Experts of a small language model.
Size: 8 layers, vocabulary 8192, 30.4M parameters.
Below are experts of layer 3 (counted from 0) of a mixture-of-experts language model. Rows are named router (the router's row for the expert) and show model dimensions 0-111. Each number is 500 + 40 x the weight over its row's rms, rounded and kept within 0 to 999. Numbers have three digits each.
Before each expert's rows: a language model's description of what the expert responds to. This comes from a sample of Wikipedia text that the model never trained on.

# expert 17
What it handles: Pieces in album, song and review articles: Metacritic, vocals, guitar, bass, Total length, reception, chart table headers, plus yards.
router:546550571512574396462539564524462515468463461538508487494557479439489514470484471528451475545494551486530496432548569504514522504474503472481492526476483501496520504465459450538498544515488580492546511531539566492549511522511435547507465521478467547443428474445554489420492474571419463500480463462529551475498502475554436501553454532545

# expert 22
What it handles: Single letters and short pieces inside German, Dutch and other foreign names and words, such as Sch-w-alm, Dordrech-t; also art, Museum.
router:480525532445514514449474540454496531518477464521460574461525491495536536475506478473452495495467474501521470460522523475487506463506505465514549494406507479436554484552416486474534481494443548423490462456510548447544498507441433404533550510474521545473415525512479552484429543452488458592550558466517560532541506477523509446560510516514

# expert 43
What it handles: Sentence-final periods, often fused with a suffix like -ed. or ".", and paragraph breaks after headings or sentences, as in Ecuador., "Metaphysics".
router:557509560443469456456477540475515521483527442522523544519590492493502518508557494490497468576522517476568510454593529452590528513429497455471574545470489426467517492537462435551432481471415515544551486420489552523508531494409539489505531484478482513423473531451541502511449517539498470492522492515521494533559433404576540463522495478495

# expert 5
What it handles: Single digits in tables, scores and dates (1, 0, 3), plus word pieces right after an initial P or p: Pennsylvania, Pakistan, pseudo.
router:521604555465522494464489511453532541480527506497528534492522478513531485484593508518518497507515561503499502521529535520580465468432549487488563537416521477505494457507508457492500430488473523553540491494541488493493478462493492473494528465485420560510486484503582518486426459520476512478458533515431569544553496491582518444604465504486

# expert 33
What it handles: Main verbs right after He or a name in biographies, such as served, was, died, published, appointed, worked.
router:487521497479562429519487555503526570495524464458478563498489462510557513464494535497482486533446545499537423489554488525514518418495543397536501500466531448467495518534464502513496558526451547487519444496569501493513499491468497515518475500405537525519466483526528530485465530480459432569434558441493505548529416497473436470513477592434

# expert 21
What it handles: Inner syllable pieces of longer words and names, such as a-st-ronaut, oy-ster, py-ram-id, An-ton-io, Com-et.
router:501493505435522475442431516454516470515528498512502565492489491485478586466541438537442483489508539438531492469538542480522515474489468461513501599448534526495547506556393421494499523490511482411540487497544543490536504539472475446516541456392459532383443486450511551469457509563425469501543543494501528478529439475554475487535478497501

# expert 9
What it handles: Short consonant pieces inside names and rare words, often after a syllable fragment, such as Bus-ch, ple-b-iscite, b, ch, -illery.
router:519510546392567529455464508437500526528539472487506513563502478479571568442552521505480494550503517538544495417543467404534467514494452473482480551445468530506466503543469441484482519494480460444480526510535557458552528491479473495501511493477491515487445541469562465432456533483426456570553519516480543585541496461580461468569467533468

# expert 49
What it handles: Single capital-letter pieces starting a word, especially after O' or Mc, such as O'Brien, O'Connell, McC, K.C.B., Stoller.
router:522533566449507447485482542476485533513501469524520514449524478430512541460587473562503490483484496462548438478530548495520556455467509471489553527441541475479495542470409486501459482472452528513490485480511633535480498481477466482475489481442455554463461464468540530464457497517437439536509490441500628559482495425510481471546475527497

# expert 26
What it handles: Country, region and place nouns in geographic infoboxes, such as Russia, County, Islands, plus adverbs like also, originally, usually.
router:528517517446520507422452539427479507538531501478470513493543440475532588468574481550519501472464518409599512478574467416518541508424492525463498518395455446474590477563458504497497552502465473495469474497512521513463520421478470493546557469461485536476441493479511530508518448468491488547482544492491533474485492498513436478502496461505

# expert 53
What it handles: Colons and field labels in scientific classification and chemical infoboxes (Kingdom:, Clade:, Order, Conservation status:), plus biochemical word pieces like prote, hyd.
router:566509575495508507524480515470440513481508497542486445479557520526556539489522453536480497580535514458514480481527503500656546510402491496440499520413504534481504480523506446551527531475449544440489512452554526491495500495496519539492576467464459525465473541517521519423443512557469479506450493450528556512531464425519463374508442497543

# expert 36
What it handles: Word pieces following an initial H, K, Y or h, as in H-ungary, K-ansas, Hong Kong, T-okyo, and h-is.
router:508542558455518497486443545463543540506489479474522537498544459506536486460489540522468421526493505441536493508532498496516507487431500453467504503461505493467542497533469478516515568514441557430459400443499538484552459502481503410525548529480452547430449533481599510536462534492494474544447491403497530453532489494520447481568489494509

# expert 31
What it handles: Closing quotation marks, parentheses, commas and periods after quoted titles or names, such as "Fantasy Island", "You're No Rose", "Bambos".
router:579519545469546469505492545440501516486542481430517486499581519423498505452548535543547490495471494452573469466528488481542488429459525421486532566437427442503542478471416427498483484490489433448478466461503536493525505500500509480569497473473461544508406484469537534538487505542477463511497484481488581540547489464525437497560494520473

# expert 19
What it handles: Line breaks, headings and list or table starts like ==See also==, "- List of", "| Year", plus "civil" in "is a civil parish".
router:548521549494525444461497538481547535504524472463532533516533504493562503460523432525471490523451510446534466508599533469528543513473469471463496510462525463513499487467522448519483550494498491486491500467510524527519496423432489481474515454465541534487449540481481498472488512462462471478538592544525542531526397501511512441509454515575

# expert 7
What it handles: Words and word pieces about politics, elections and institutions, such as District, election, Republican, political, and pieces like col-leg-iate, red-istrict-ing.
router:496483512471546466413510495395541544518497460507489511532584489469522554453528459537525492464491566468563495464602534531507535441450496412432483488448541547454513476569495501492457489495457489513473548526516522501461538545479462534518555437408497524494510524453520481527457444510460507565537513466467576516505476488496480440521421553545

# expert 24
What it handles: Pipe-and-space separators between cells in statistics and results tables, especially before numbers, plus surname-list fragments like S-urn-ame.
router:491596556470519508489505474444556558527505480572514546490539470497487550478569503522490487474487534482565468509527492458494490444495476441488512551456515472444506489557436424552523457439465550455472455461505524470487478470411506434516576427479517525497461525519485512477489498435506459471466522491469528464548455476542449497522498536506

# expert 56
What it handles: Tokens in biology taxoboxes and species text, such as Conservation status:, Scientific classification, species, genus, -idae, Ins-ect-a.
router:585520549480507468504443554482423555535579500570471506442533517497580478455527489553520478464442525435528441466560490442566523475457516506435537553462491521451494444465505532525497519486458525450528490521527522497472540429502565550470591461445487535477416507509550488400442530533430504547503473520571563526521456487499460461515503505468

# expert 38
What it handles: Word remainder right after an initial C, G or A, such as G-old, C-ham, eneral, ivil, ambridge, and zeros in stat tables.
router:500533539473563456491444501453493515424564531506504592469532514518518477489519443510460485498464534414541485488493511486499495418500519421485472501435490544486564490597475457511491452521435511447489406472507518490524518516502501454477493469430470552445452520427568554439449519487515524505515509495509548450506491456507497437559470469512

# expert 54
What it handles: Romance function words and word starts like de, Le, La, du, en, coup d'état, plus the digit 1 opening years.
router:516507577428576492479486567502531535501490464531518502471509506450501470480473428489537470529487532457508453440557537484549494378464522415461585546419541485456560516535425472508487522497476466482535499438489573433509470470480480445504564535487516507505458473478509500475410459488528474511520526473519518552553515480529452427582500486476

# expert 27
What it handles: Colons, line breaks and labels in Scientific classification infoboxes (Kingdom, Phylum, Order), plus biology terms like species, genus, -idae.
router:525513552496483489505461516440461491483495508544491487480559519546568531477515472517477468513547518474533447491501502486639504519413492484471469514417498515502495482538473468519521516462464556445511473487530540516479524488502536521504585474437475535477465574518516504386407523565451474516470488487533586491532465462511448354520444472565

# expert 51
What it handles: Vowel-plus-consonant endings completing short words after an opening consonant cluster, such as bl-ack, fl-air, sl-ight, d-ress, plus colour words like black, green.
router:483485626439580483487515546466522577540514511541572496467509463466558531455475513468488456470495547508541488492565507478543488484489459487507521547424475449490496484466521475495479529502458525457478485486476529443537501504485537506460501535480472542475475554509553508469460536506459500553474589542451494530561483517550360477612435519493

# expert 29
What it handles: The letter o or os inside words (does, redo, oboes) and word starts like Con, con, do, prot, Go, Brazil.
router:527555549424534503504489487502520542452460469514532481518555453443480518477491414477503423540484491488549478461549524473526516473452496409387537511425508487469474530499429425453439537512519541529519469423518535443510536504427532538539502495457441513475456503476544462450491450533511442499478557439468556474480525459552504471518421463552

# expert 45
What it handles: Auxiliaries and function words inside verb phrases, such as have after would, has, were, had been, to be.
router:573489503425528383483476561482514550496525461475560465435528474477496535442484510566466433546440492479538461532553511504501504473490555483458522539472484495501456523516497408464512568473537520470495447506524549436462543477443476509481556574512481498521446510515507522492498508528445489581463475494501494416540454451505446468554504465558

# expert 10
What it handles: Quantifier and descriptive words after verbs or commas (some, various, different, public), plus empty table cells and infobox fields like Time zone.
router:573558562462529451482512510503524528493454525495537518465577493489513471471510480549487477466489544444525478508565512476535511482484547408410533503466496439472507468519478453512504548485503449506572525424493531498498545530475470518521502485436482548491429533421529492554493467517496518507553515481541504481522478447541512506546471495550

# expert 14
What it handles: Inner and final pieces of foreign personal and place names, often Spanish or Hungarian, such as Gonzá-le-z, Lás-z-ló, Hayd-n.
router:518521486478525404416471531441548476499481490513540515428552493448570496487557440538476401492533491512538494399538550492519541454442512499503479507497514452492545545500435494495441559405522542505474485528572572405523469513441498458511504568472490545458473542543468495499397506505429441542491476520497593546484515496483474471549509513544

# expert 58
What it handles: Inner and ending pieces of verbs and derived nouns after prefixes like re, dep, app, ext, such as ev-e, rep-ut-ation, ref-used, recomm-ended.
router:505574551382547428403445551507540522488497449527502582529649480471561516471489398464527455526480491492549453462532512398529460478479470496487514486438486518453503547515492461541496517440497498549493517483501538480506553480502506459495506505393534544503472578475538503505497451505435451544490506511439500461560496454566559445568428495488

# expert 57
What it handles: Pipe separators and cell starts in wiki tables, especially election results and race standings, such as | S, | Total, | Margin.
router:522507546494566467492484487461529526458507461495435511504557428419537507487512513508530489510499572429527458516551482467576516487473588387448480539444507480501486516524469485555535478448437508450501506482486486494494533491462505489544589462486489515503461565492524533486409483534464554592480488483551553515481526468544449503513484526526

# expert 63
What it handles: Word endings like thous-ands, suic-ide and -ly, plus percent signs and demographic or legal nouns such as property, crime, females.
router:533519508507508467425367515486511563528503526510498495517594499430530490410451540570502403476522521477534522532538519454529473443465515474459488541417435420450511535548490473461512506520475543463545486493511512529452525472462468514493533516477470538446442588467494495462485508455521492618536483511463527447505506442541396484529439526446

# expert 55
What it handles: Month names and "early" or "late" after In or in, as in "In early June", "In early 2023", plus pieces after In, Al, such as In-surance.
router:518491494439505489515474529451515579512500513496493477490526507454498535491498397554472498476485548444508403449493553451497483485457517449505510502447480411390532521495417508524552516503450549476502515395556572481450530493397454433527519518422489553458477532490510559429480486509490442491474475490510514460516469492546517489513509520480

# expert 44
What it handles: Month names, day numbers and pipe separators in dated tables, plus the piece -inal in Reg-inal-d and card-inal.
router:524556544439577471483505537418463551459545411544490504501527484457508474485542511560509417542468574480541486461523524501579567458444533420504507516441501499440546461515494489529483495468440521470486480456515595483475522477501516483514534473447492589484425489463564531506410527527446490491494507506492566469539487508542514458564467471444

# expert 62
What it handles: Pipe separators, semicolons and degree marks in data tables and coordinates, such as % |, °N, ″W /, (born.
router:531523568498545454481482523480444518422501485509523558530605489489493500433471510501515434529447545468527505493531519469543518506509532437473549543437526487527529464511510474529541548490445513503567524524517542490516555415507513515545524444435493547449393469420531535517479536493532507515548512484518482492553476475520433511553440510506

# expert 2
What it handles: Word-initial common nouns or first pieces after the, of, and, such as law, system, government, children, bank, gl-.
router:519518528450537480473522562499525530483462487462576481454557510460521586470477450565480515509448541463570455468566468432497458481451547474460524526466546473430531475501464466495498484519447500514497472499476518519455524470472547473496484547484523517427465508471474491409463414504493455494477498472530498553563525509561491468585381580490

# expert 23
What it handles: Plural -s and endings like -es, -ers, -ing closing nouns before and, of, such as (officials, boards, owners), plus the ew in framework.
router:556532537426497489442525543484542531500453419476504449447595483465486555405487493624501536534490496461572484492546494441497539499460539465435544515443479513483473488520475453529474546522496521470532436482552535524480522446503556486565550505512520523486422503430520550487490520520482455539559567484521556466507530479540507493562427557524

# expert 30
What it handles: Second pieces of proper names after a capital letter, especially countries and cities like Gu-ine-a, L-incoln, Al-abama, V-ietnam, plus table digits.
router:519568577458526476525520505410556561504526517447549497527523559475534467475539433508529425456509510484527472474543571480491488447384515499472501479466496494460556547539456514489478543519475548511440492441506550424548472449500482414490510577429448548493515577458502541492449526459460481533489497521429547518455498515522463413547518573499

# expert 8
What it handles: Word-final suffixes and roles like -er, -ing, -ation, -ists, artist, actor, professor, plus verb stems such as writ-e.
router:498531619486510467439461578472533494508482432476529540478503468410546566423481465526486488493473472485525485473584541490530481441493464394516581540492566489490504506549467439483451526451509475500522504512450525522572545435497459521570585524486471533467470495483478546462476499566416445572521555490569515508572491484515486522525444523539

# expert 1
What it handles: Possessive 's, possessive pronouns and articles before a noun, such as his release, its political framework, a new, often in biographies.
router:516519545449526492458476598475519533487518429489525565502488445459547563453521508576553511466537503476550480526540463461502496454492496430496572537470550522488584530509466447500435508413500477430517467514491505461521505450499453490467541500479524517438430525470477504440469401539474456497530522517526491487499484480500492447600512547498

# expert 37
What it handles: Middle word pieces of South Asian, Middle Eastern and Central Asian names, such as Bih-ar, Kh-al-il, Az-erb-aijani, P-akistan, -abad.
router:509552482444474474458434535435529508501527471451507504494534457506531493445548491588484416534492511425506460478593552493541493488426526500479562483486508510475584507476498471491521557488505559440524440504538515484479444461508493457549559507499440546487497523484562533521487517546426429522457489469454551452516482487532518490553511527508

# expert 12
What it handles: Markdown table separator rows, pipe cells, heading equals signs, and letters inside headings like Relegation, in sports and election tables.
router:453607602462535473448466491427501613486509502455555509482518451514521480509528444492541489564459529505540487533562516483505545519467569473498518501409542533461529488547466415488495489488470528461459472493500483515506493520501509513548548437473474520456480513481562568533483477495512482544481562480479556514557513430527464495541433455536

# expert 20
What it handles: Word pieces right after a lone capital letter, such as E-int-racht, E-ach, F-ras-, plus numbers inside sports tables and results.
router:488555550434508489480489490442572515554544497518519549492508540488506511489529431535499481533510542498540457496494541467486521429455539449481486539446441514444534442557387480544480463479432533471472473433516539427509507518395469413500553476457490535448488496475564546493420497494497477530520530469494591540514415502490475458503502504515

# expert 47
What it handles: Opening pieces of national, ethnic and proper names in war and history text, after of or the: Syrians, Roman, German, Russian, Israel.
router:509491490427499483397431528435479506538566485467529486510513457496488510489475453504544489560493514429548501490543493456533535426476491480485539505476505466439560443525460493451480520426476473485474494490506506440445485401411516392511555504475501539511478519449503506517452450447472475496466527480477537516513474496529515442553481510479

# expert 35
What it handles: Final pieces of English place, street and surname names: Street, Creek, Town, County, Bristol, Brough, Millwall, Armstrong, Ltd.
router:503540562456497493483496552435459572490496516474496516509547542487506529445542499482526447465441528434530456435506468457523535535430507503453486513447502504427499495481508492480549483529455518453566475553545552483459516476527452476547511504442540551503350487487568529482479545451497495551543510496523605542525505510522449433550508453468

# expert 16
What it handles: Capitalized head nouns naming organizations and places after of the or a modifier, such as University, League, City, Church, Cup.
router:517516519483524455499443522444528525445503496466552557485546507524484547459542445573515449453485541443591400472545475503515568413435512404502563480469497534454543506502480486523471495427477521503549498515517553506496536530469531477468548481433527516446449500493520515409474506463468472528520553453540561518515518496514477457561454519500

# expert 46
What it handles: Counting words and ordinals, including split pieces after f or th, such as two, first, several, f-ifth, th-ird, 14th.
router:499552587402542512434471484497534535494520509490520498488513420452486533401509509544484479484500522509507499507541521466510529478515520512479504478472457491483512474500495459535453454501503486492537452423484495489429503509512447478504524453491434532497431538492486504449493469448491475538511551527478521539589525520496475499544445525521

# expert 39
What it handles: Quantity, amount and time words after prepositions or before nouns, such as half, several, time, about, twenty, weeks, up.
router:504492509389532452503463598509554557452477499476529527516501440489506528401480465567490479475483551470550445528528463502534542506469494443430557562477476481461504529481458497544458477481502505518533508481507565455501534481498518471454503522428498535450495545530484478472507475493475491505465525438489507503564472483524516510552473475491

# expert 59
What it handles: Middle pieces of long Latinate adjectives and adverbs: tremendous, predominantly, simultaneously, pharmaceutical, temporary, plus some year digits.
router:504544536443485493454485500458561505533488371469501489478584452438498563438557399536505419488489504473526484404613563477543509511478526491469526507493541465512529505526456458529434565435526485521521537514547558491459564484525466492545594487458517529507441552524481504491470474536434440504512510505483560530580469436561499511531480575511

# expert 60
What it handles: Newlines ending table rows, paragraphs, or list items, plus row-opening pipes, list dashes and sentence-final periods.
router:571495513405529417442432518471512562510530503468513550444480508444533525491510487506465505526484525498539481518508549425515491480503548459490565493405455449465482508482504446526525492512517458512484517545507536447532486534485516512540566520437459517432391573437558566516485479494440424532501562506524563503567512478558511498533482504542

# expert 48
What it handles: Word-initial consonant clusters and name fragments like Th, Bl, Fl, erb in Azerbaijan, often in foreign names and titles.
router:488591555423546488498510514461472539503501455516556479508536476482534488446561509529479427503489502403576468535563505513527463496484502430474577521470505457461511483479430478517471510532448508479483438478547536466508473475420491434499500503479406544408480505509545544525493457537448515490429534372495507540561437500587494469565505527475

# expert 13
What it handles: Digit groups inside numbers, years, dates and table figures, such as 2-014, 1.80, 4,5-25, 2-023, and "I" in World War I.
router:494526561421508452471445616464493508473476494537506514443533520340519530460509486538514455455506543472583521515515507514551507426460497450475508536464517502466491489513436484509428527498498465518504483505532508492514485412477497487522547451479495559517455504479505512462414472478456482559510577469508565521520485530513472457560458492529

# expert 52
What it handles: First word of a sentence or clause after a period or line break, and conjunctions, such as In, After, Though, because, but.
router:547483540453449461451474485493499575507432515496504482526493447472543491444488524489485417497493501527505475529546511507504527516496534470420529519456539402525499453460501422474439541485527473458503524485536555453510494458462458492556569490441473544449460525507549511465493496573470461563509531512467513479559433481535515473531491521448

# expert 0
What it handles: Function words opening or linking clauses in running prose, such as that after stating, which, who, but, he, they.
router:560487496482489474478499551460542506486518439477492539456494453466486566510495507552513488514506479500561500501552490449533470461509542458449576538431588487489480465448492465456513531471539504479459457465569565513474505498477420462500571504473434511488422604501515506471434488532492449511504571533498509493527458483496556490509412510538

# expert 6
What it handles: Line breaks, table pipes and list-item starts, infobox labels like Personal information or - Born:, plus word pieces opening lines.
router:520509534495468458458450513453468568458523504547593562502483561468575455489435528514460491423515503510561402518487480530584502540472489485496495499429516446536474552527444457512468507463430506490516523477532521549493573470515488414588558522379439515528458501489501472465501536519537436526515498482523572559469510519602487497525554420468

# expert 18
What it handles: Middle or final pieces of ordinary English words split after a short start, such as overs-ee, kn-ock, be-gin, s-ides.
router:493502612375502434439483623519494576544500510510526521523528421501594510452469498514512494498479570469554463508566462408532478491511463472512497550471496511415510434527463475513524501447484546490509492464466547480501510514477494499499525520485526537475477541486534484468477477499499461534490522455495478440578477468533438468573449485552

# expert 34
What it handles: Middle pieces of Latinate verbs and nouns right after prefixes like con, ex, inv, ev, such as inv-it-ation, ev-ac-uate, comm-it.
router:516548542402498455389485528490502523478513473524526550515613490439529517478528401525532488516464534517522448487556500474526434510472498498475538507430508446498533562499513423508486523467515521548541543495535504450541546470495474489489539553451479539528461549468505518495462473497415471552509519561462506484538477499599528466565416557518

# expert 4
What it handles: Middle and ending word pieces inside proper names of places, people and awards, such as Gib-ral-tar, Santi-ago, Nob-el, Sadd-am.
router:533567489508543454475408519474507545457526462490509509500571468459518510486508396540492422506474538436533526440529510497539507497427513484482489506474510515475543525579490502509455555513505508450555507498545565494480503459505469516571510516402482517472453505428531573488483525526484493495516507450479523429502477443518460498503491516476

# expert 32
What it handles: Political party names in election tables, such as Democratic, Republican, Conservative, and mid-word pieces like -ist in Man-ist-ee, Red-ist-ribution.
router:537498495473534479458462483370473558440524445446495473514547533443523544523540503547462482516478510508539465452528539514502558503403515403490521538485504474469563512548482454484469491488468502426503505491510565454523480464434470534538541531444435523498494492468505538501427514490510486525547484519495561514482536504533519486534454519454

# expert 25
What it handles: Verb endings -ing, -ed and -ated, often merged with a following the or a, as in rescu-ing, organ-ised, kill-ed at, list-ing.
router:507492544425518488477506483460449553498545425550493526459525481470516519411491520559483426444423531476528528469568524508559543513487545462508505499366485505446510492518464495520525496488516540475548522474546552520475500435426500497424507521457515519452473514466509510500479466494467448581460585514501514488522437522498451493525463523509

# expert 50
What it handles: Prepositions and verb stems after population or area statements, such as as of 2010, populated by, exp-ansion, from the.
router:553550550457535485472493492460457488533526482495466546485497487470539554420530509575528474518486513383502488483614507459539485470474478454452509539441472522415504476445510438491504543510402511491478442467574546448476519432434525496531565460499555527502418545449533507531454460499495482515539546514527506497526383459533514437542493501592

# expert 41
What it handles: Capital letters and periods inside acronyms and codes in tables and citations: IUCN, NME, BCE, US, BLK, plus decimal points.
router:546560535491538459480427513484525539456555484540554557461592492451529483455540442558534486456518501432550487528542581499509492482445512481512509503432513541488500510523440507540428519526456517501558470466516537521491523428490482495510498484442424556454509495390605569451457493510473464508522490403492565453491432417531491439534459536466

# expert 15
What it handles: The word the and merged forms like of the, in the, to the, often opening a noun phrase or sentence in general prose.
router:514531556484509397448435549465475497479511479451502536517516463475521560400530463572547449492547502484520478517543540458533437417460558476472552450419476443482471477483419431467466488418511532480505457503518556490481480511427518494503571514488478494519454489469537537468455453487489458580470538487502490453514425433468507469536482509483

# expert 3
What it handles: Compass-direction words and word endings in sports texts about leagues, seasons and teams, such as North, South, Western, football, def-ensive, Ul-ster.
router:494545550446515484413492536474526583513446496522488583422488420428481574463571426581467456453562597477581512477592480489473525445472540468497472529499518540417518511504455504554473477457487511510570530482558496508485489526508467456482540487474507518493440479528510544433494465475400517522489516433488533528561493477553464507537432577503

# expert 61
What it handles: Middle or final pieces of Western place and personal names, often after M, such as Massachusetts, Minnesota, Memphis, Malmö, Middelburg, Umberto.
router:534596514496539500467463512515509581466484473504504520429574453481452568505518481573477448491493519450552523547535486542525520534420562474427499496452518513461545515534501447576479517513472530478499500505526504509458496475476493490533559508464455545482452529511549536485457464519504492521447524389487547453524540469529495503529501515485

# expert 40
What it handles: Second piece of a word following a lone first letter or short stem, such as c-arg-o, c-land-estine, c-ogn-ition, M-et-hyl, schol, equip.
router:506581566460515475512493564511511509455542506505567578487565521486489511463493429496468460507475522434535494512509551496562473452487493443447492497439489468474522497560519495547509493519418521498472463415527527513506559490520446490476490492417435556485450570403558502462439469552474509523446530479418568443507488449560505480559437515548

# expert 42
What it handles: Possessive 's, -ing and -ed endings, and pronouns like you, her, his, our in narrative or quoted speech.
router:567518547466459432456529492513516541520477476493459491464530458400565535421464525478500487466514511495549490520552478426484527478497501468507551529475474464487501517499431461425486543454507496383519447444483548443554520469455475491471522533431541520432474491475500499462432486520442470578516551468493510494591505522533436445542509528470

# expert 11
What it handles: Second pieces of common words after a short start in narrative prose (d-ing-y, cr-imes, r-aid), plus number words two and three and However.
router:470518584435563468471468498448514539495567532538503567508505524506541510407511509480447493473455538471522476527558531506553506419519469470512535590429485471436468468532471416491523480513468507442502472433450506487519527475470520495506510490500480520461468468432548526442436555446508484544518587532502514480568453485545460480537442469507

# expert 28
What it handles: First piece of lowercase common words after the, a, and, of, such as v-ented, ro-am, l-atitude, chem-icals, trav-elled.
router:542496562419569486504501550493525511486490485501516441481542512432523489464536457509464516471486523425536481464590463457499483476457504465462602481410468446481542438499450476518469475491451477480531479483544547426445513492504502493461541509496513540510362572472524497515436483505487507464508545459542530492585446502535504471557432511563